config.toml
n_layer = 13
experts_per_token = 4
routed_scale = 2.5
Below are experts of layer 7 (counted from 0) of a mixture-of-experts language model. Rows are named router (the router's row for the expert), gate (a neuron's input weights, with its number), up (a neuron's input weights, with its number) and show model dimensions 128-191. Each number is 50 + 15 x the weight over its row's rms, rounded and kept within 0 to 99.
Before each expert's rows: "comes after" lists some tokens at least twice as common just before its tokens as in all text; "mostly gets" lists some tokens that are sent to it at least half of the time. This comes from a sample of Wikipedia text that the model never trained on. Tokens count by the router's weight.

# expert 15
comes after: " |", "|", ":", ";", " in", "=="
mostly gets: " ", " re", "^{", " f", " co", " con"
router:68 61 41 61 18 49 59 65 56 35 43 70 40 51 54 62 43 42 65 46 58 64 63 27 44 28 65 57 37 61 58 62 53 26 39 66 50 36 57 52 53 43 37 46 40 66 49 44 47 76 54 26 82 41 63 48 61 78 39 64 29 67 48 46
gate2:65 72 66 62 34 34 70 50 48 31 34 52 53 61 63 53 28 65 64 60 60 68 43 31 71 33 62 56 37 77 67 67 43 33 36 46 39 31 68 62 32 32 28 60 33 67 31 37 36 64 53 28 71 34 62 37 69 71 36 44 63 64 36 45
up2:66 67 45 72 53 23 37 57 53 57 50 62 52 37 51 43 22 52 38 22 62 58 49 43 70 32 75 69 61 67 74 68 72 30 41 48 70 44 62 48 55 33 23 76 19 61 64 39 37 63 49 45 67 45 69 26 72 65 57 37 48 72 15 31
gate3:46 76 55 56 25 29 53 78 39 22 08 66 36 45 44 63 32 57 60 50 46 57 57 35 70 47 69 53 55 55 60 49 59 33 37 39 57 23 75 50 62 33 43 64 57 44 46 61 49 93 36 50 62 27 70 46 61 57 28 22 57 70 47 19
up3:39 37 54 65 28 59 40 38 59 65 67 51 42 42 74 24 40 21 37 77 54 67 44 52 52 56 55 47 54 77 60 59 52 61 75 19 54 58 30 65 47 29 52 60 39 63 34 41 80 68 42 48 35 55 36 51 26 58 69 69 30 68 56 52
gate4:47 41 33 59 32 29 35 61 35 39 44 61 41 47 73 58 28 26 54 45 61 48 35 37 48 48 53 62 11 75 64 60 73 39 51 22 71 24 64 54 38 43 37 72 25 61 42 40 54 80 65 63 43 57 74 56 49 62 52 39 39 52 48 30
up4:69 50 53 65 57 38 40 41 49 43 50 75 29 44 36 40 60 58 92 66 76 66 52 56 48 19 68 61 61 56 50 42 73 40 50 61 87 54 31 36 63 18 55 65 41 77 36 74 53 80 33 50 70 46 45 47 58 57 34 61 63 57 51 54
gate5:75 63 57 76 49 42 61 46 23 49 54 57 34 68 47 59 26 64 39 36 53 73 62 50 87 37 68 46 54 65 76 77 60 46 27 66 71 45 65 70 37 30 38 46 41 76 47 58 29 46 71 51 53 51 77 52 68 72 17 52 22 53 42 51
up5:77 61 49 43 58 37 43 53 31 34 57 40 26 50 56 47 39 71 73 45 76 69 37 49 72 42 27 46 58 49 55 50 77 55 58 84 61 51 51 51 54 38 39 53 49 41 68 40 39 56 67 60 84 41 47 38 72 71 32 40 44 48 66 55
gate6:67 51 28 73 43 32 26 50 34 43 46 25 31 24 83 72 46 68 64 39 48 58 34 37 44 44 69 70 31 75 90 27 63 56 45 33 66 34 62 59 48 21 53 55 28 56 44 29 51 68 48 48 38 34 76 57 56 46 20 55 50 61 34 40
up6:34 60 16 58 55 55 33 49 34 44 45 56 41 68 48 59 53 43 53 42 54 67 38 37 57 48 81 64 35 48 53 21 55 32 42 39 51 24 59 53 54 37 56 40 55 77 31 54 30 50 55 49 51 50 57 16 44 49 31 75 29 53 34 28
gate7:73 60 54 67 46 29 72 53 47 72 61 54 47 35 46 77 38 52 72 54 48 81 47 55 46 36 56 73 44 53 73 30 76 39 42 51 67 21 58 69 67 34 43 63 26 51 33 48 33 50 74 41 59 23 51 34 73 58 27 38 53 45 50 32
up7:55 65 57 60 46 46 31 16 66 43 31 50 37 64 96 43 36 36 59 51 37 56 38 38 55 68 57 62 44 42 49 59 62 45 36 50 41 58 67 63 49 35 44 45 47 52 24 64 52 61 51 51 54 62 82 63 45 46 64 81 57 69 46 40
gate8:67 52 56 68 25 42 53 72 62 51 35 60 36 39 63 57 25 80 57 40 62 65 51 41 54 28 68 56 46 48 66 44 81 37 41 37 49 41 62 54 64 30 55 52 49 53 55 36 72 69 64 35 65 41 72 29 64 61 33 42 40 55 34 42
up8:60 40 68 54 32 58 53 50 70 63 90 40 59 25 65 51 70 29 64 36 46 27 38 48 53 40 44 58 63 67 38 42 72 38 58 64 50 53 50 37 53 54 38 50 55 47 70 88 64 38 30 70 43 42 43 45 66 37 45 35 85 43 59 75
gate9:71 62 69 42 54 29 56 58 38 48 45 81 48 36 39 82 38 43 71 40 59 53 48 56 76 63 55 54 55 73 82 49 46 58 43 76 51 57 52 46 61 46 51 59 44 65 44 24 51 82 66 44 75 50 78 61 50 49 59 53 42 69 29 30
up9:38 45 59 58 32 60 42 34 73 47 19 52 40 60 39 50 56 44 45 61 71 74 78 51 68 77 23 56 61 63 66 37 71 43 58 80 49 34 46 70 64 53 41 63 19 74 81 58 22 60 38 49 69 39 65 31 60 70 60 31 30 63 24 53

# expert 22
comes after: "\n", " of", "'", " \"", " —", "==="
mostly gets: " East", " \"", " Royal", " young", " Super", " modern"
router:75 63 38 63 38 41 41 64 53 34 40 66 33 50 59 67 36 59 72 44 70 68 60 35 62 30 68 70 35 65 65 65 63 33 30 61 69 32 62 55 42 29 30 54 27 65 42 55 59 66 52 34 74 37 66 69 63 67 33 65 36 66 38 46
gate2:69 69 31 78 42 50 53 41 56 47 35 75 23 59 31 57 39 49 72 57 54 56 60 50 71 30 57 62 49 54 57 61 54 48 45 57 32 33 53 48 63 45 52 52 59 62 36 52 48 58 52 27 33 48 77 72 69 77 35 63 43 48 25 57
up2:45 56 63 71 48 50 47 45 37 71 63 52 49 36 53 57 48 39 64 36 54 49 46 49 48 41 61 54 40 40 43 52 34 54 58 56 36 52 32 62 38 55 31 31 44 37 36 55 36 47 39 51 00 54 69 44 47 37 42 59 41 40 47 48
gate3:75 91 38 37 40 32 55 43 53 40 57 72 37 49 26 40 36 53 61 46 47 84 60 37 63 47 37 62 47 56 61 62 63 48 32 48 53 30 67 63 45 34 36 70 31 57 51 52 47 70 47 33 46 40 51 30 68 56 33 49 44 56 32 60
up3:54 51 28 55 66 55 37 74 35 41 32 51 18 37 38 61 37 38 44 65 78 33 48 33 52 50 73 83 44 38 58 27 76 43 24 49 62 58 83 44 54 25 62 12 34 23 60 41 10 65 59 50 61 39 47 75 59 76 49 64 19 43 82 14
gate4:56 74 40 80 24 49 55 67 75 73 62 75 48 51 37 65 13 45 79 43 57 55 57 38 75 28 31 56 23 55 60 73 76 26 30 62 54 62 67 63 25 39 46 52 59 65 67 51 60 62 65 27 59 34 56 20 72 72 41 52 53 31 51 45
up4:48 69 37 67 30 58 35 42 50 58 80 61 37 64 23 66 20 40 50 36 84 42 61 54 75 50 24 84 33 58 55 63 65 44 65 39 51 42 66 45 81 52 75 49 44 58 78 44 48 52 51 39 60 54 75 45 54 47 49 43 37 69 58 58
gate5:49 48 27 70 27 44 33 71 32 30 56 73 43 29 45 69 31 83 89 58 92 77 66 21 64 19 63 66 44 63 52 66 51 31 40 65 56 49 56 56 64 32 54 38 32 51 51 58 47 64 54 53 65 30 74 65 58 74 52 37 29 80 66 19
up5:37 25 47 52 34 66 35 28 31 31 29 60 25 61 40 57 45 46 65 76 54 39 42 62 54 53 37 41 33 61 28 39 53 74 36 33 46 64 36 55 49 37 67 61 71 38 54 22 68 39 39 63 26 56 53 32 69 41 54 33 44 33 38 40
gate6:64 81 39 34 39 37 50 93 39 54 81 56 48 33 39 54 34 54 48 49 49 44 60 36 53 23 57 70 42 49 63 47 71 32 37 64 59 40 64 78 74 30 49 75 50 55 48 34 52 75 49 37 71 29 71 60 67 72 18 65 36 66 31 40
up6:51 55 63 40 59 54 42 67 56 68 61 32 75 42 39 37 60 55 54 60 73 49 46 32 40 48 33 28 42 38 31 78 22 65 73 29 44 64 28 55 48 70 62 86 42 72 49 31 40 48 62 73 51 53 36 30 65 62 65 61 31 29 55 37
gate7:66 55 59 60 46 34 50 64 52 72 45 64 50 48 53 48 43 60 42 50 49 65 60 44 67 49 65 59 41 60 59 48 57 40 42 58 69 41 63 60 55 46 37 48 42 58 49 38 52 63 46 41 00 43 62 58 65 56 42 54 42 58 30 51
up7:67 30 42 44 44 58 24 31 53 75 58 56 55 42 48 33 51 35 58 50 23 49 54 69 54 59 64 31 34 47 59 58 43 41 37 50 69 45 64 63 55 77 35 55 41 61 51 65 34 66 43 49 00 61 41 49 44 47 74 62 54 38 33 48
gate8:72 74 47 55 27 38 54 48 20 33 59 60 44 60 44 77 35 65 80 44 44 53 62 33 51 55 72 57 36 71 63 65 80 43 57 49 51 45 64 45 55 41 62 51 20 39 56 75 72 59 73 42 60 40 47 33 72 57 34 43 15 30 43 32
up8:32 50 34 49 32 42 50 38 21 27 36 34 44 39 58 50 41 31 58 59 54 55 36 51 48 43 52 62 36 64 66 32 59 73 31 23 57 48 60 52 45 37 29 72 66 49 34 24 68 40 64 52 65 42 51 84 33 58 32 65 39 52 15 54
gate9:76 74 27 49 46 35 38 60 48 37 16 66 47 32 43 53 39 52 61 40 33 91 74 25 40 47 67 78 51 71 59 52 58 49 51 44 57 17 51 44 48 19 37 34 53 60 42 40 58 74 75 56 51 40 58 63 66 63 46 53 33 72 31 51
up9:57 53 39 75 33 28 37 44 36 43 27 53 52 75 40 65 18 66 72 32 58 52 43 35 35 46 64 75 57 71 51 32 61 35 52 49 31 24 50 32 73 51 51 61 50 52 19 65 84 35 44 46 52 76 57 53 78 73 42 48 52 36 50 60

# expert 30
comes after: " the", "-", " (", " of", " a", " \""
mostly gets: " D", " G", " P", " S", " V", " Le"
router:74 68 40 56 44 42 41 66 67 29 45 73 31 33 53 78 34 62 63 33 56 71 71 34 63 29 59 68 36 64 69 61 69 43 27 71 56 25 60 62 58 33 27 48 30 64 42 55 51 66 46 36 72 38 68 63 64 64 40 49 37 57 50 40
gate4:65 58 40 59 40 34 64 58 21 46 48 68 53 57 60 53 16 58 51 46 52 75 63 47 50 16 48 58 32 68 55 62 42 34 38 45 45 35 72 47 59 30 36 56 31 51 64 38 47 64 51 34 47 49 75 21 66 66 41 71 32 69 27 43
up4:57 25 38 49 44 39 52 74 43 51 34 25 66 24 73 38 65 68 49 48 63 55 59 59 55 45 43 32 52 41 30 39 46 44 34 29 69 41 61 41 71 57 35 66 28 38 61 21 67 42 51 56 51 56 49 26 35 68 70 82 37 50 57 49
gate5:72 61 35 52 48 37 44 62 55 29 45 50 38 32 53 65 33 42 56 35 63 46 71 34 62 40 83 64 33 71 66 61 68 35 38 57 42 37 62 62 76 34 33 57 61 68 35 34 66 72 69 31 65 34 66 57 62 59 46 67 32 64 57 40
up5:55 45 51 50 71 65 23 54 69 61 57 72 50 62 48 44 46 36 45 43 77 37 50 65 58 53 60 61 51 82 62 68 38 30 47 61 17 53 43 72 62 49 48 62 69 37 28 42 62 53 65 55 56 33 23 63 62 68 49 70 42 52 81 45
gate6:45 66 38 73 40 53 53 66 53 38 58 64 42 72 42 53 36 31 50 32 58 74 61 15 67 30 53 68 40 64 64 67 40 30 55 72 24 46 72 62 61 42 52 40 54 76 51 36 36 78 77 43 73 40 55 73 63 74 34 50 37 55 52 42
up6:44 45 56 57 61 60 43 36 66 66 48 50 32 31 69 58 49 76 74 46 46 19 39 48 67 62 53 36 46 44 47 44 42 56 70 17 78 43 45 25 46 65 59 56 65 41 41 34 55 36 45 43 36 61 57 39 51 49 51 34 35 47 52 56
gate7:71 52 52 84 26 31 36 73 45 53 30 60 41 36 44 44 47 56 72 28 80 51 67 31 60 35 37 48 30 76 35 46 42 25 34 54 30 33 46 57 35 23 46 62 68 75 55 70 66 46 56 57 53 47 54 57 53 69 40 49 38 44 43 51
up7:39 63 58 50 53 50 45 75 32 47 42 39 22 48 43 76 13 54 61 43 44 77 66 23 66 37 37 48 62 51 61 50 61 34 35 22 31 16 71 75 24 25 32 45 41 53 58 45 53 37 67 37 38 56 50 39 38 40 51 56 61 50 46 49
gate8:50 45 46 66 58 29 33 66 65 43 63 73 46 64 62 61 23 49 59 55 66 37 38 37 60 27 68 63 54 30 62 63 43 69 54 56 78 49 44 65 52 61 40 49 36 68 41 55 58 47 69 50 43 52 67 72 61 78 43 48 65 46 33 41
up8:55 28 51 38 29 58 18 34 55 49 69 28 45 74 30 48 68 52 25 69 60 55 41 39 25 47 62 49 35 53 26 44 54 37 77 69 23 54 52 46 39 49 66 41 61 34 48 47 34 52 70 53 56 74 24 64 37 64 69 54 52 60 70 24
gate9:46 48 63 66 20 50 58 77 45 20 37 60 43 33 58 54 52 66 68 37 51 58 75 49 70 23 71 59 39 49 69 69 80 22 28 51 44 34 73 76 45 44 21 47 23 56 41 53 66 66 37 40 74 23 61 47 52 57 40 68 47 65 40 26
up9:25 37 56 53 49 64 34 53 52 30 56 25 33 43 42 48 49 72 58 66 47 71 58 88 41 47 38 56 46 36 43 71 39 43 66 36 51 50 58 49 39 66 38 55 46 56 47 46 31 57 16 62 48 34 24 43 45 30 28 26 60 20 83 68
gate10:77 74 35 53 49 62 35 81 16 54 55 50 51 58 33 38 40 42 71 51 38 49 57 31 84 38 76 49 49 56 68 58 61 32 46 45 68 38 59 34 73 21 55 66 58 64 28 50 52 66 41 18 48 24 45 50 77 57 37 70 59 58 37 68
up10:30 53 43 40 67 73 56 43 63 35 41 31 45 64 28 34 52 45 29 37 47 48 55 37 63 75 41 70 67 49 53 16 52 41 36 58 44 61 67 46 68 56 41 58 61 47 51 68 41 66 41 35 66 53 60 47 21 63 75 53 60 34 44 40
gate11:48 53 28 59 44 60 33 70 26 47 60 69 47 34 53 63 50 77 76 46 58 69 64 49 71 21 56 55 49 63 67 43 57 46 25 66 37 38 67 54 68 33 66 50 49 62 58 46 69 41 63 23 52 45 54 47 53 58 48 80 56 55 41 57
up11:65 58 64 42 32 33 64 64 41 24 63 37 46 57 73 67 38 44 60 50 33 35 50 34 63 38 60 74 52 46 76 66 90 38 35 50 79 48 39 45 60 67 34 53 18 68 23 63 35 63 72 54 47 55 64 28 59 39 28 58 41 37 55 69